From a checkpoint of a small mixture-of-experts model trained on Wikipedia.
Size: 8 layers, width 256.
Experts: 160 experts in each of 8 layers, 8 picks a token.
Training: 1982M tokens, 15122 steps.
Below are experts of layer 2 (counted from 0) of a mixture-of-experts language model. Rows are named router (the router's row for the expert), gate (a neuron's input weights, with its number), up (a neuron's input weights, with its number), down (a neuron's output weights, with its number) and show model dimensions 192-255. Each number is 50 + 12 x the weight over its row's rms, rounded and kept within 0 to 99.
Before each expert's rows: a language model's description of what the expert responds to. This comes from a sample of Wikipedia text that the model never trained on.

# expert 29
Foreign-name word pieces
router:32 29 49 52 35 54 32 35 48 58 61 54 54 53 58 60 52 55 47 67 72 42 37 56 55 74 47 44 62 52 58 63 33 56 32 40 45 45 48 44 33 42 45 76 29 58 54 26 55 39 42 51 52 50 55 27 45 31 51 61 63 68 45 29
gate0:43 56 40 38 55 26 54 45 50 51 52 63 88 39 50 39 38 60 39 46 56 48 36 39 43 49 63 48 46 61 38 45 52 34 54 67 62 48 46 37 34 46 35 39 46 50 68 55 46 57 45 60 56 20 35 50 46 40 39 64 48 56 59 51
up0:53 42 61 69 44 62 41 50 57 65 63 67 62 68 42 50 39 74 47 51 47 59 49 39 55 55 52 37 39 68 53 57 46 43 44 62 54 64 57 48 44 54 53 59 49 65 42 61 50 55 40 59 61 40 57 75 47 59 48 58 38 45 44 70
down0:59 41 56 50 37 43 38 49 37 47 55 47 45 48 41 44 65 40 54 39 82 61 35 73 56 61 57 40 42 51 82 51 53 59 62 51 33 44 73 55 50 44 50 52 58 58 47 43 56 46 45 59 57 30 75 38 48 50 27 52 65 49 50 40
gate1:42 29 61 52 39 60 36 50 75 34 40 31 49 56 55 67 44 42 66 52 69 61 39 59 48 52 45 27 59 50 54 39 64 51 50 64 35 58 42 54 50 60 51 59 51 48 39 53 58 29 55 47 55 48 44 40 62 54 52 32 32 56 44 67
up1:46 57 54 45 65 68 70 53 41 47 58 71 48 38 43 63 72 50 55 52 45 29 23 36 62 42 66 45 59 45 65 51 64 54 59 57 61 46 26 37 45 54 36 55 56 54 51 42 61 44 42 50 35 68 70 27 46 66 53 53 69 79 54 48
down1:40 51 50 54 44 59 47 49 35 32 50 38 57 48 57 48 63 20 47 60 55 53 40 54 26 51 47 58 37 56 30 36 41 39 77 72 39 56 66 35 44 42 21 76 44 68 48 52 56 48 45 61 44 43 68 40 53 43 38 40 60 42 19 56
gate2:50 26 63 63 47 43 56 52 63 55 60 38 52 33 61 57 57 28 55 48 48 58 34 45 65 48 32 41 57 62 51 76 31 54 51 57 79 48 48 32 49 55 50 49 60 63 43 31 73 32 57 45 47 43 46 38 44 25 35 47 48 49 49 45
up2:64 32 66 43 43 49 62 49 60 85 44 50 66 65 35 36 39 17 32 61 49 52 61 32 72 57 41 43 74 35 48 54 48 40 55 51 38 55 76 44 35 70 56 42 70 61 52 63 20 59 69 41 78 60 38 37 20 45 67 25 54 65 50 59
down2:36 28 50 68 36 49 49 27 55 18 44 41 46 57 53 49 35 63 64 59 62 29 65 39 46 59 63 46 48 49 46 23 50 41 36 28 54 56 45 55 55 51 37 27 30 70 56 38 59 74 54 69 50 72 68 73 73 69 53 57 47 64 57 50
gate3:58 42 57 43 50 52 41 52 33 47 44 59 51 58 42 50 52 44 64 40 24 56 69 44 45 52 38 26 50 31 47 62 30 50 38 61 60 42 59 41 44 70 56 62 34 54 43 57 38 40 66 43 26 40 58 46 44 41 48 74 51 49 59 43
up3:35 45 43 37 56 45 64 50 31 65 49 51 68 48 60 65 41 57 66 53 65 23 44 59 27 74 60 63 41 45 27 43 50 71 58 37 43 32 58 44 47 39 41 59 57 34 47 51 50 34 50 67 47 50 47 42 77 29 57 50 63 55 46 54
down3:48 47 50 21 44 50 57 78 47 43 42 48 52 38 66 59 50 53 63 50 58 51 24 51 49 67 42 71 43 67 49 52 77 71 61 57 67 51 50 51 67 52 43 55 42 34 69 38 48 60 46 47 78 68 53 55 54 43 63 80 69 48 53 57
gate4:53 47 43 44 46 37 46 45 52 59 58 53 45 63 35 38 33 55 61 38 55 29 52 62 59 44 60 69 45 49 39 81 38 26 38 43 30 43 67 31 36 51 65 44 64 60 39 55 57 27 38 52 73 22 55 32 70 42 76 62 49 54 59 37
up4:55 64 55 54 61 51 28 49 68 47 53 55 59 39 45 59 56 44 45 27 70 47 69 50 48 46 58 45 61 32 44 70 46 37 43 30 42 59 48 46 53 46 74 59 56 58 31 57 52 58 60 41 50 53 84 75 63 58 35 54 58 55 49 48
down4:45 37 69 37 40 37 52 41 50 46 22 33 45 54 55 40 50 29 52 67 23 28 63 51 39 47 55 42 73 45 52 67 54 49 45 41 51 57 39 52 59 43 60 60 60 59 74 45 63 62 67 45 56 61 58 63 53 53 51 42 61 47 55 43
gate5:57 44 50 67 39 41 30 49 65 65 50 36 30 33 49 59 51 63 37 58 41 42 43 54 54 37 38 53 95 28 64 49 49 59 53 65 39 35 36 24 54 39 47 54 45 51 66 45 62 60 28 71 52 40 62 53 30 44 59 51 51 40 54 58
up5:63 52 55 67 70 55 55 44 58 43 56 50 48 64 41 49 28 62 40 59 78 79 43 37 61 53 58 46 36 76 38 55 36 42 72 52 62 56 39 43 54 65 63 36 33 42 29 47 56 43 53 49 62 54 55 45 37 53 51 55 44 36 45 40
down5:50 48 59 59 39 56 32 48 30 45 41 41 47 66 56 67 41 56 48 61 55 54 31 32 64 64 45 67 41 68 40 58 40 58 77 48 48 60 47 52 50 67 55 57 44 46 33 42 37 40 64 58 40 65 43 52 64 42 60 45 35 41 52 38
gate6:43 37 59 60 53 58 46 32 71 42 53 43 48 38 43 65 55 39 36 37 65 40 50 54 46 60 59 50 28 75 29 61 47 48 34 61 59 48 45 37 35 43 63 56 33 61 55 39 66 64 51 55 54 32 49 46 48 46 55 43 58 28 39 39
up6:63 34 46 88 46 38 51 51 36 39 42 79 55 43 77 40 69 69 26 55 42 38 35 32 46 72 45 47 76 50 47 51 55 42 08 62 56 56 31 56 42 49 62 50 67 44 49 46 47 51 45 42 53 64 64 47 34 50 43 51 54 72 46 55
down6:61 30 40 55 43 59 67 32 42 42 35 46 39 46 29 46 66 46 54 79 58 56 46 46 53 42 50 39 44 61 55 63 44 49 52 51 46 57 33 55 65 29 59 48 50 41 52 42 51 55 39 44 63 47 80 52 48 77 53 43 51 44 48 75
gate7:32 32 55 46 58 71 49 39 50 68 51 39 62 48 59 53 53 65 51 59 57 49 58 47 64 53 73 35 54 80 48 49 43 43 57 43 46 43 45 84 60 29 31 70 59 61 46 59 60 49 69 67 43 62 56 35 42 48 55 41 58 72 87 51
up7:39 29 49 61 61 40 57 49 62 62 51 53 68 60 65 49 67 39 42 44 55 42 47 61 49 41 46 55 52 53 34 45 64 60 28 62 35 52 62 34 41 60 31 36 58 55 71 41 22 24 62 74 47 46 48 39 54 40 43 51 47 58 61 55
down7:48 57 55 43 35 37 69 26 46 60 50 53 35 65 45 34 30 63 48 57 57 52 29 21 41 65 42 46 66 62 46 38 55 45 39 35 60 68 39 41 40 57 53 31 37 46 50 47 40 62 39 63 30 57 46 67 50 48 37 47 39 55 44 49
gate8:51 57 49 72 24 24 40 58 48 44 59 36 38 51 35 64 44 46 40 48 52 42 46 38 64 69 57 41 51 57 49 58 34 59 40 30 54 54 44 25 61 66 57 25 63 35 34 62 53 52 52 43 49 66 46 54 67 55 61 39 49 50 54 56
up8:42 52 67 47 24 84 58 53 43 36 53 35 54 43 52 52 57 52 62 37 57 57 54 57 31 50 49 35 44 69 50 17 63 62 50 30 34 56 64 29 51 47 60 29 63 47 46 23 43 31 56 38 67 58 37 61 67 43 50 52 49 37 30 44
down8:66 47 37 42 36 75 47 58 62 45 29 29 50 49 43 49 40 25 50 42 56 64 65 43 50 44 59 44 36 75 61 48 53 47 41 52 46 30 38 53 43 68 65 33 48 52 64 35 62 41 58 46 58 45 51 52 64 65 38 52 51 39 47 41
gate9:48 72 41 58 46 34 37 51 57 71 47 59 45 42 44 53 50 66 37 66 76 31 43 57 63 58 40 21 40 66 53 47 52 46 49 65 31 40 61 63 54 61 37 54 42 58 38 51 62 31 53 47 69 50 36 72 48 51 54 37 53 36 44 64
up9:55 39 54 37 57 52 63 52 22 34 52 62 24 69 67 57 45 66 50 32 54 39 58 45 37 44 39 49 40 60 53 59 57 49 53 54 63 61 32 28 42 39 59 47 72 53 56 71 33 46 65 35 54 57 44 38 43 60 75 41 68 44 61 21
down9:42 54 56 48 58 47 32 45 44 51 55 68 34 48 63 56 59 12 55 57 47 50 63 44 58 62 47 69 39 61 47 67 32 54 47 60 58 52 48 47 68 55 47 60 56 56 32 40 53 59 42 22 66 64 52 40 66 56 57 30 44 52 57 45
gate10:51 53 53 50 45 44 43 53 31 40 55 62 56 58 42 60 26 56 49 43 46 40 55 83 62 66 60 44 35 62 44 43 46 60 69 42 36 68 70 22 60 50 57 29 43 37 31 66 51 36 36 40 48 43 48 36 57 65 40 48 63 44 57 58
up10:63 40 23 57 56 39 43 52 47 41 44 37 51 54 32 48 60 35 66 42 44 57 34 57 44 56 44 42 56 48 24 57 67 60 39 60 21 82 61 28 80 42 63 37 45 62 55 51 70 38 58 47 32 40 49 59 68 59 69 46 55 49 45 52
down10:61 56 50 39 49 36 49 60 65 59 50 62 55 54 33 37 56 55 45 33 41 69 44 47 60 62 54 55 49 53 46 57 40 38 67 57 61 51 51 51 49 38 51 51 45 74 53 41 32 30 49 58 48 50 28 43 44 51 31 39 51 64 40 36
gate11:49 47 46 37 44 39 43 49 56 57 44 59 64 66 61 56 69 49 48 58 29 43 49 37 72 47 50 57 66 34 46 46 43 47 45 79 42 47 50 52 58 43 53 65 33 33 66 92 43 67 54 48 48 58 33 46 45 65 36 59 43 46 55 41
up11:37 49 33 47 69 53 63 43 53 73 63 31 63 55 69 36 45 61 46 68 63 41 43 53 63 30 49 42 54 76 52 47 63 63 53 68 41 64 51 62 52 37 48 49 34 72 50 42 56 40 70 51 50 37 54 48 64 42 61 32 51 75 55 62
down11:29 53 31 38 39 68 52 42 52 64 44 44 55 37 36 54 56 48 57 65 69 59 35 62 46 39 62 64 55 44 49 53 50 65 71 42 41 51 63 43 43 48 54 56 65 65 50 55 41 42 46 38 47 47 51 59 50 62 61 54 48 52 48 67
gate12:48 67 43 19 49 76 45 49 40 58 70 40 53 49 61 48 59 35 29 44 50 47 45 60 56 59 35 47 24 63 48 47 32 53 49 59 47 59 61 74 53 38 52 60 34 59 29 44 40 18 32 48 37 58 54 48 65 40 58 36 44 61 59 46
up12:29 61 53 53 69 54 52 51 62 62 46 54 48 48 33 27 56 37 50 93 79 38 52 37 44 71 39 50 40 59 41 48 47 33 61 79 78 57 51 56 44 41 43 45 24 53 15 42 57 63 54 44 45 33 41 50 55 44 50 49 41 51 55 52
down12:45 49 47 50 38 40 39 33 44 47 61 56 59 47 36 40 50 58 59 77 42 43 52 38 31 60 47 59 52 47 44 59 77 46 65 57 29 59 68 51 59 74 22 41 42 47 35 35 45 49 46 42 51 70 57 61 61 69 76 38 35 65 62 38
gate13:54 21 45 54 82 44 68 62 67 58 64 53 41 48 58 49 44 57 48 64 48 25 52 65 44 49 55 43 43 46 62 47 32 29 40 45 41 64 38 65 39 59 47 51 65 51 55 60 51 59 41 65 45 67 51 57 67 53 48 55 45 40 25 26
up13:52 41 72 32 49 42 62 49 25 41 71 52 37 55 56 54 37 59 33 33 60 77 60 61 29 63 57 48 57 43 47 35 49 40 53 44 45 59 49 44 41 65 53 43 51 43 48 52 53 54 62 35 47 51 48 53 35 30 38 53 66 29 71 50
down13:44 69 64 54 31 37 61 43 42 61 57 78 71 49 39 56 40 47 39 53 58 62 37 37 42 42 49 34 50 49 58 52 49 44 66 56 49 59 59 61 42 51 46 45 53 51 49 51 20 56 52 33 76 54 53 51 42 36 64 56 51 44 32 29
gate14:47 44 40 39 47 61 61 52 32 28 62 47 36 55 75 45 59 49 44 28 60 39 60 54 67 59 51 38 47 50 54 39 63 70 47 59 42 69 56 42 62 48 50 70 53 59 38 55 46 55 50 45 31 58 41 35 37 64 27 72 63 54 44 40
up14:12 42 55 63 54 49 45 41 49 65 58 47 38 67 52 36 40 58 48 53 39 39 55 45 54 67 48 41 71 47 27 60 43 40 33 64 47 70 86 53 67 35 40 59 59 47 34 70 43 67 45 47 49 66 49 72 59 49 59 72 52 55 63 51
down14:51 37 54 47 38 65 35 37 36 66 27 64 57 41 43 39 63 54 29 58 41 42 80 39 71 38 47 38 57 65 52 55 49 42 36 46 42 41 44 53 43 49 64 47 15 69 66 47 39 57 35 58 52 61 67 48 38 69 58 63 36 38 51 56
gate15:46 53 47 41 51 48 47 55 54 38 57 62 23 31 32 37 36 61 43 50 40 34 50 66 46 47 61 37 60 72 52 73 42 76 55 50 52 73 57 27 48 67 37 61 56 46 37 25 67 30 50 51 43 50 52 49 35 53 44 47 49 40 43 65
up15:53 74 49 42 42 49 56 58 56 16 58 60 39 36 56 25 52 45 67 22 47 59 40 41 64 37 36 38 39 42 48 74 32 60 53 28 53 62 52 57 50 49 52 45 35 34 52 63 65 51 56 50 50 41 33 49 45 46 57 58 42 44 56 05
down15:40 37 38 68 52 52 33 55 69 45 82 40 49 35 50 53 63 60 59 52 64 52 44 26 54 47 52 53 56 41 45 53 54 61 42 38 47 43 54 52 50 57 60 61 53 30 51 49 40 41 31 39 76 45 64 52 68 32 43 71 49 53 61 48
gate16:57 69 56 46 25 67 28 42 53 61 46 37 44 53 62 48 31 56 48 60 66 30 54 48 44 64 42 27 60 73 45 15 37 57 79 45 52 67 65 58 22 51 48 22 41 56 56 49 48 43 64 56 46 43 61 44 38 63 49 56 45 69 37 50
up16:28 49 34 13 69 64 42 46 52 52 59 26 52 31 50 72 57 60 42 56 54 62 48 47 75 47 30 44 35 57 50 50 43 32 51 61 55 51 51 62 60 22 29 60 51 17 43 61 34 32 46 54 60 32 58 55 45 34 52 41 64 48 47 41
down16:59 63 52 48 48 60 40 40 00 60 53 44 39 48 66 56 70 53 46 49 40 52 54 59 59 47 36 51 32 66 45 50 51 46 66 52 69 58 55 60 59 40 57 43 46 58 60 54 59 67 40 54 45 51 45 52 39 57 57 50 64 49 76 60
gate17:21 45 65 62 42 39 33 50 40 82 61 58 65 47 47 54 40 59 58 73 55 41 45 41 59 48 56 47 52 50 45 35 14 45 37 67 80 40 47 46 38 49 30 66 51 39 44 33 64 27 63 49 78 33 66 40 43 18 59 61 44 61 48 44
up17:32 41 46 47 43 52 42 52 64 48 38 47 46 61 62 78 72 56 31 52 63 61 39 58 46 42 28 54 39 46 51 54 46 32 63 51 53 55 27 40 45 55 41 82 63 60 60 62 43 44 33 51 53 63 51 30 21 58 53 55 48 63 58 64
down17:50 50 61 54 60 59 44 48 34 74 43 69 49 64 49 37 57 53 63 67 45 50 44 54 44 37 49 43 64 49 57 58 49 50 57 40 59 55 52 64 67 39 46 46 39 50 41 31 46 51 41 29 55 35 32 62 46 44 63 52 50 59 65 37
gate18:31 34 43 48 35 47 46 60 48 52 33 36 55 70 43 45 82 70 43 64 43 50 44 63 61 51 53 37 35 56 41 58 56 61 28 49 40 64 46 61 50 44 64 81 54 53 44 39 39 53 48 19 51 59 49 43 49 39 60 39 45 38 46 49
up18:50 65 28 47 48 45 54 55 29 63 44 19 50 57 59 41 61 45 53 44 55 38 37 53 74 50 45 50 44 29 53 50 35 48 44 51 75 46 47 31 62 49 46 44 57 53 51 53 52 64 55 31 54 59 54 45 48 52 33 51 43 57 55 60
down18:45 42 41 45 58 59 47 66 55 36 51 56 39 30 62 49 43 64 58 44 53 26 43 26 37 39 34 48 46 59 16 29 43 47 50 36 51 60 44 62 44 54 64 42 73 50 43 46 56 55 59 64 49 72 27 42 51 58 35 55 51 34 59 64
gate19:32 38 35 32 57 40 52 49 44 47 48 55 54 26 36 36 32 52 52 71 55 33 39 73 23 49 44 46 36 55 53 59 60 34 51 66 46 39 62 53 54 78 63 56 15 41 55 44 44 39 58 43 48 37 31 40 60 41 53 61 44 62 48 49
up19:48 54 29 33 59 56 46 56 44 36 46 51 57 63 44 37 38 68 39 56 67 29 61 24 41 19 65 49 37 40 37 55 50 49 49 52 61 66 27 68 63 59 70 48 35 61 78 64 60 78 58 44 65 62 53 65 79 52 59 87 55 39 52 41
down19:48 41 59 58 65 55 71 61 57 50 60 42 51 61 43 65 39 64 46 38 65 51 48 41 58 38 57 30 42 50 66 57 63 48 45 46 29 33 52 77 45 42 51 61 47 44 55 58 49 48 40 36 49 45 54 49 50 33 53 57 46 58 38 28
gate20:60 53 50 53 59 42 44 55 45 54 54 47 53 07 45 51 50 40 67 39 61 49 58 56 65 59 55 40 69 64 60 45 61 72 59 41 27 49 56 48 46 64 38 59 53 43 38 47 56 48 55 61 47 51 48 52 76 36 43 68 47 22 58 31
up20:56 28 45 44 66 42 63 56 59 43 58 63 42 43 35 41 61 72 49 51 43 36 72 79 72 40 57 28 46 60 35 43 42 31 48 68 49 65 39 35 35 41 32 53 56 71 46 37 40 53 48 56 60 62 48 52 60 52 49 46 48 53 76 43
down20:50 61 45 41 40 39 42 76 56 50 46 31 48 53 55 44 54 69 43 61 40 42 57 69 41 59 42 44 36 65 56 48 55 45 36 26 61 56 56 52 47 86 26 65 52 37 33 51 48 53 32 43 51 49 30 55 52 35 45 54 55 62 60 58
gate21:49 58 38 48 38 54 42 53 32 34 52 58 59 61 38 35 30 56 70 47 56 51 41 72 42 33 47 27 49 55 45 39 51 70 56 32 52 34 59 25 49 60 81 27 51 31 61 44 53 55 44 63 44 49 33 42 52 40 67 54 54 75 46 41
up21:59 25 61 43 62 61 33 43 57 58 50 47 58 57 31 45 41 35 45 43 43 62 58 40 74 46 54 51 51 54 36 46 69 39 26 43 49 37 63 48 63 40 48 57 43 45 54 62 37 39 62 47 67 39 51 52 42 24 57 54 28 55 42 38
down21:48 43 47 57 43 63 64 61 38 35 54 55 32 54 80 55 61 54 44 61 45 46 51 37 59 51 52 43 37 49 41 52 50 56 44 57 56 50 30 45 71 57 54 48 62 71 67 37 43 44 40 54 52 26 33 56 49 46 50 69 25 31 72 50
gate22:71 55 68 39 47 37 22 42 47 67 48 46 46 46 33 78 40 47 52 41 31 56 67 40 64 49 41 42 46 47 45 44 58 39 53 45 34 40 45 56 59 47 48 47 49 57 45 36 42 50 53 32 22 24 64 40 45 57 48 64 68 67 63 60
up22:37 56 39 22 14 50 50 42 34 45 51 52 72 48 63 51 39 47 24 53 60 49 41 50 57 65 47 52 63 58 41 57 46 37 61 52 78 57 61 36 45 52 46 48 51 45 58 61 26 53 36 50 46 38 32 36 50 32 49 64 44 59 29 58
down22:39 63 52 37 39 34 47 46 34 50 48 51 53 63 37 58 53 54 56 34 50 66 46 39 61 65 38 61 38 53 61 63 39 36 47 53 65 31 52 36 60 56 44 55 55 48 50 60 36 49 41 31 66 42 39 38 43 60 56 61 62 57 47 51
gate23:31 57 32 55 40 63 50 53 28 40 48 47 49 62 63 43 59 62 52 64 62 58 64 55 41 59 58 54 56 63 66 62 48 60 71 46 80 41 59 30 44 56 48 49 63 51 35 34 48 56 65 48 30 44 34 37 62 30 43 60 29 34 44 22
up23:43 64 43 49 59 76 36 48 69 55 39 62 52 18 41 52 32 55 66 47 71 58 57 28 39 49 55 45 74 62 50 36 45 52 44 59 61 31 28 28 50 53 45 54 60 52 57 40 29 25 49 48 61 46 47 38 67 31 45 56 41 31 65 37
down23:26 53 53 51 50 49 46 44 38 71 62 49 54 55 52 55 41 21 45 52 52 49 59 38 27 55 46 39 57 78 58 47 37 49 47 71 54 67 43 56 55 66 30 40 59 55 41 58 38 47 55 49 43 39 42 75 54 47 36 41 55 38 65 38
gate24:39 57 39 50 28 35 37 48 42 46 33 44 45 40 57 63 49 50 66 60 33 45 35 53 57 66 40 43 53 69 59 67 49 31 42 61 63 43 34 40 63 51 57 73 58 65 35 56 27 63 34 46 55 25 55 61 50 54 52 57 70 55 51 36
up24:79 52 46 40 65 31 61 47 45 60 60 46 35 62 64 45 50 55 44 53 48 52 53 61 30 29 37 56 61 52 21 34 58 56 43 41 27 58 53 44 43 51 49 48 51 62 46 48 45 38 73 21 55 48 39 63 48 42 44 53 46 36 44 48
down24:72 47 72 41 38 42 19 40 70 65 34 47 53 66 58 47 51 49 41 64 70 30 46 69 56 52 61 52 51 44 35 45 55 65 57 38 63 56 48 48 53 47 52 42 54 35 25 44 86 48 46 41 49 53 30 74 40 75 40 58 61 67 41 46
gate25:54 44 67 70 44 53 55 42 49 39 54 40 26 63 71 56 67 53 57 69 42 57 67 46 47 67 38 56 45 65 40 46 43 38 72 39 35 44 58 52 22 44 57 48 68 34 59 78 67 65 57 55 38 42 45 67 69 68 39 45 57 61 37 38
up25:64 45 46 69 37 47 48 50 54 54 50 57 65 52 72 64 50 54 56 67 40 68 46 58 46 52 47 54 54 44 53 28 48 50 55 44 63 47 53 63 42 32 24 64 45 69 50 43 39 32 21 70 56 62 49 47 55 43 57 44 49 74 56 73
down25:69 39 45 61 58 61 36 52 42 68 66 33 36 44 51 49 59 51 49 50 67 61 53 56 61 66 53 67 47 55 52 45 55 40 78 57 35 40 54 62 28 57 56 45 54 46 45 66 34 56 54 57 40 51 41 50 68 56 62 47 21 52 33 50
gate26:61 33 24 45 37 52 51 42 23 62 48 67 39 59 62 55 59 57 41 55 70 56 32 48 73 44 60 53 66 60 43 36 51 52 28 48 37 30 59 49 57 31 39 61 40 48 52 46 35 57 57 51 46 52 45 37 43 44 37 54 53 66 34 18
up26:55 42 62 53 52 42 36 59 52 45 44 52 36 52 35 48 43 50 56 55 33 32 83 40 33 32 30 55 29 33 52 65 49 58 82 66 53 39 38 55 46 57 50 53 48 73 33 57 41 58 54 35 56 29 49 55 61 43 68 60 64 27 69 47
down26:58 71 70 48 34 59 45 44 53 61 40 62 48 47 44 50 35 60 55 67 61 26 53 28 72 61 55 53 42 54 50 45 57 71 72 46 62 66 25 46 45 59 51 46 52 59 56 44 59 65 33 32 50 53 64 67 65 52 55 46 51 48 81 42
gate27:25 38 68 48 82 44 57 54 41 52 54 39 36 50 52 45 66 44 28 51 62 52 60 57 55 66 43 43 48 38 59 44 48 55 51 59 28 35 50 46 59 50 27 59 56 39 47 49 53 54 23 58 57 69 46 38 45 36 52 42 56 67 37 33
up27:71 50 52 29 83 58 59 51 29 21 42 48 62 54 65 51 35 46 42 58 61 53 47 30 67 56 41 35 59 51 46 53 54 31 49 52 62 68 66 36 52 54 62 54 74 44 69 49 68 51 35 51 48 51 43 51 68 40 45 66 45 74 60 52
down27:45 45 42 63 56 34 82 56 36 49 50 52 31 60 37 76 55 51 56 62 41 63 44 33 50 45 49 23 31 40 51 36 66 40 57 51 56 48 51 74 69 43 55 48 43 49 77 35 56 66 38 51 59 56 33 38 72 47 64 51 26 49 50 46
gate28:61 23 58 46 45 86 48 47 77 40 60 52 65 53 34 64 32 47 57 55 74 43 36 45 39 54 50 51 49 57 37 79 58 41 60 33 53 29 50 45 35 37 42 35 35 45 64 58 25 41 62 36 46 58 66 47 65 41 54 57 55 40 45 60
up28:52 49 51 54 59 47 70 51 51 56 38 48 35 45 52 47 39 51 17 36 36 76 35 45 62 24 43 66 44 37 66 47 54 37 52 58 55 73 53 57 57 35 45 55 53 47 39 62 52 68 50 38 68 32 42 62 81 59 27 56 59 67 62 59
down28:56 44 43 40 41 46 58 40 44 52 34 44 64 46 50 48 53 73 33 55 40 42 27 67 44 79 42 27 46 64 50 66 70 52 46 58 38 48 14 53 56 59 55 63 63 54 44 51 46 63 55 33 47 38 42 53 49 48 51 59 67 56 58 33
gate29:37 72 53 57 38 45 48 51 55 52 63 71 47 66 67 44 65 40 56 41 56 53 34 43 53 19 49 52 55 63 55 41 42 45 47 60 64 59 34 56 45 31 63 64 51 53 43 53 71 44 46 42 59 68 53 50 54 41 40 35 54 45 46 33
up29:53 43 46 27 50 57 41 54 66 51 48 53 33 61 69 53 41 33 67 54 58 31 59 42 38 49 50 52 31 55 40 29 56 50 50 52 57 52 53 57 39 67 28 36 44 35 59 44 44 35 69 53 54 48 33 51 67 61 50 46 55 50 52 43
down29:64 80 58 25 44 49 52 34 29 60 50 58 38 69 47 54 61 30 62 57 47 37 62 60 60 60 42 38 63 58 31 64 36 52 61 57 65 60 43 46 52 61 45 58 49 53 28 50 40 49 43 64 40 52 25 31 50 48 46 59 53 58 50 36
gate30:60 67 54 48 47 46 35 51 49 38 47 40 48 56 42 46 58 52 60 40 71 41 55 61 36 68 29 44 49 36 34 47 56 40 53 27 51 70 68 47 62 65 67 56 43 66 55 45 51 52 47 53 28 43 53 44 57 80 48 70 54 56 42 36
up30:62 69 62 54 42 27 56 54 58 59 52 32 43 42 60 55 50 45 69 35 53 41 40 73 58 34 75 48 52 68 33 55 69 55 33 54 31 38 60 46 44 33 44 51 32 58 46 41 34 51 43 73 44 47 62 41 42 45 64 55 19 55 37 53
down30:78 68 39 52 47 55 53 71 48 53 36 27 66 58 47 53 55 65 54 31 62 31 27 46 60 63 60 63 61 55 77 40 51 35 65 31 44 55 85 38 52 55 21 44 68 68 18 36 29 53 61 36 52 54 34 51 26 57 68 57 50 55 44 47
gate31:64 43 25 57 46 80 65 43 40 48 46 53 59 40 37 53 34 45 40 58 54 45 38 21 50 72 71 64 49 61 50 60 53 42 30 50 47 58 50 48 48 53 46 49 52 51 66 51 49 44 41 30 51 63 36 35 39 74 47 63 59 57 50 66
up31:46 63 54 45 36 68 56 55 48 35 58 26 60 46 77 37 45 46 44 40 39 55 53 47 43 48 61 42 45 57 62 60 60 48 37 40 45 66 55 73 43 45 72 77 55 38 53 50 68 17 40 35 50 48 53 33 50 49 55 56 55 43 32 45
down31:54 49 50 41 62 69 66 72 52 59 45 31 49 39 49 38 35 63 50 53 65 42 52 49 55 53 59 40 75 70 50 59 35 44 41 51 55 52 32 75 43 57 53 58 58 66 54 67 49 44 48 57 59 59 49 59 33 43 57 68 33 63 42 76
gate32:37 62 44 52 47 65 21 57 42 60 51 59 42 54 64 53 71 42 49 32 57 55 38 35 63 48 29 54 50 63 53 51 47 55 59 44 62 31 67 62 56 43 41 72 51 50 40 30 44 55 51 41 34 40 66 44 34 55 47 60 41 42 33 46
up32:50 72 54 65 65 71 54 50 53 38 61 29 44 47 41 47 47 46 38 48 42 43 57 39 65 41 54 42 57 47 46 42 40 43 39 62 59 52 56 42 55 49 74 74 51 62 70 43 67 65 49 47 68 64 52 77 47 67 39 52 45 52 53 30
down32:45 68 67 30 45 56 45 46 53 44 52 35 34 54 37 49 50 66 35 54 44 62 41 45 63 65 19 68 34 54 39 51 48 55 51 67 45 58 40 58 55 46 40 55 32 44 51 42 39 56 71 58 42 56 56 51 42 61 45 61 36 62 57 33
gate33:51 58 72 51 54 47 46 45 44 49 42 87 52 53 60 44 71 21 39 59 40 64 36 56 31 51 46 68 66 58 52 28 60 35 35 53 33 35 46 49 37 58 65 48 30 47 67 51 46 61 37 49 50 48 54 52 54 60 62 75 50 57 43 49
up33:39 65 67 14 42 38 41 52 67 33 38 47 40 61 24 34 67 52 38 56 55 63 59 46 33 24 69 39 37 34 26 57 43 39 34 56 67 52 33 36 58 57 56 47 49 54 68 37 55 47 54 54 64 64 51 54 48 55 51 48 54 39 56 61
down33:51 37 47 37 43 69 46 41 45 58 48 27 54 54 43 50 67 61 48 52 56 55 33 36 37 62 66 47 48 64 48 51 20 29 51 49 36 68 44 49 60 53 48 57 44 75 52 20 49 35 59 56 79 47 44 45 38 42 63 40 47 53 32 46
gate34:57 18 67 38 46 69 28 41 45 60 56 48 62 57 66 31 31 53 51 41 52 48 49 42 17 54 53 35 40 64 34 40 35 19 38 73 40 38 49 39 40 35 50 48 54 37 50 59 43 55 36 67 41 30 60 38 37 66 41 64 58 69 38 63
up34:68 29 62 41 46 26 72 49 41 47 43 40 52 53 34 31 63 46 66 56 31 35 41 66 56 43 38 35 42 50 38 51 38 36 44 64 40 65 65 17 47 64 72 37 42 45 44 66 39 44 69 44 39 58 41 67 62 69 44 47 43 42 78 53
down34:68 45 50 50 53 45 69 38 53 41 41 54 43 48 54 39 53 47 41 49 45 60 39 34 64 46 47 42 36 35 46 24 58 56 48 38 44 33 78 42 66 86 58 35 37 57 46 53 46 68 36 46 62 32 49 66 77 41 35 33 47 27 61 21
gate35:58 57 44 67 58 45 40 48 47 72 46 52 51 45 54 57 49 69 47 62 69 57 41 43 60 81 40 21 49 52 43 53 38 72 48 56 39 52 54 67 28 40 37 74 48 71 60 64 63 63 29 30 36 42 48 47 62 47 43 34 39 74 50 70
up35:66 50 58 59 59 41 57 56 47 65 32 59 44 55 61 45 37 30 51 55 66 68 54 48 67 33 57 53 55 34 63 52 55 57 46 40 84 34 32 45 70 47 45 40 55 35 74 33 33 56 39 41 60 44 65 25 40 38 60 55 69 69 37 44
down35:56 41 54 32 56 63 63 56 64 48 44 63 52 50 43 42 57 42 50 53 25 58 53 63 39 37 49 53 57 55 74 56 50 42 54 52 56 39 59 49 48 58 52 47 38 24 31 40 63 36 59 53 47 52 51 47 40 36 40 49 52 57 48 40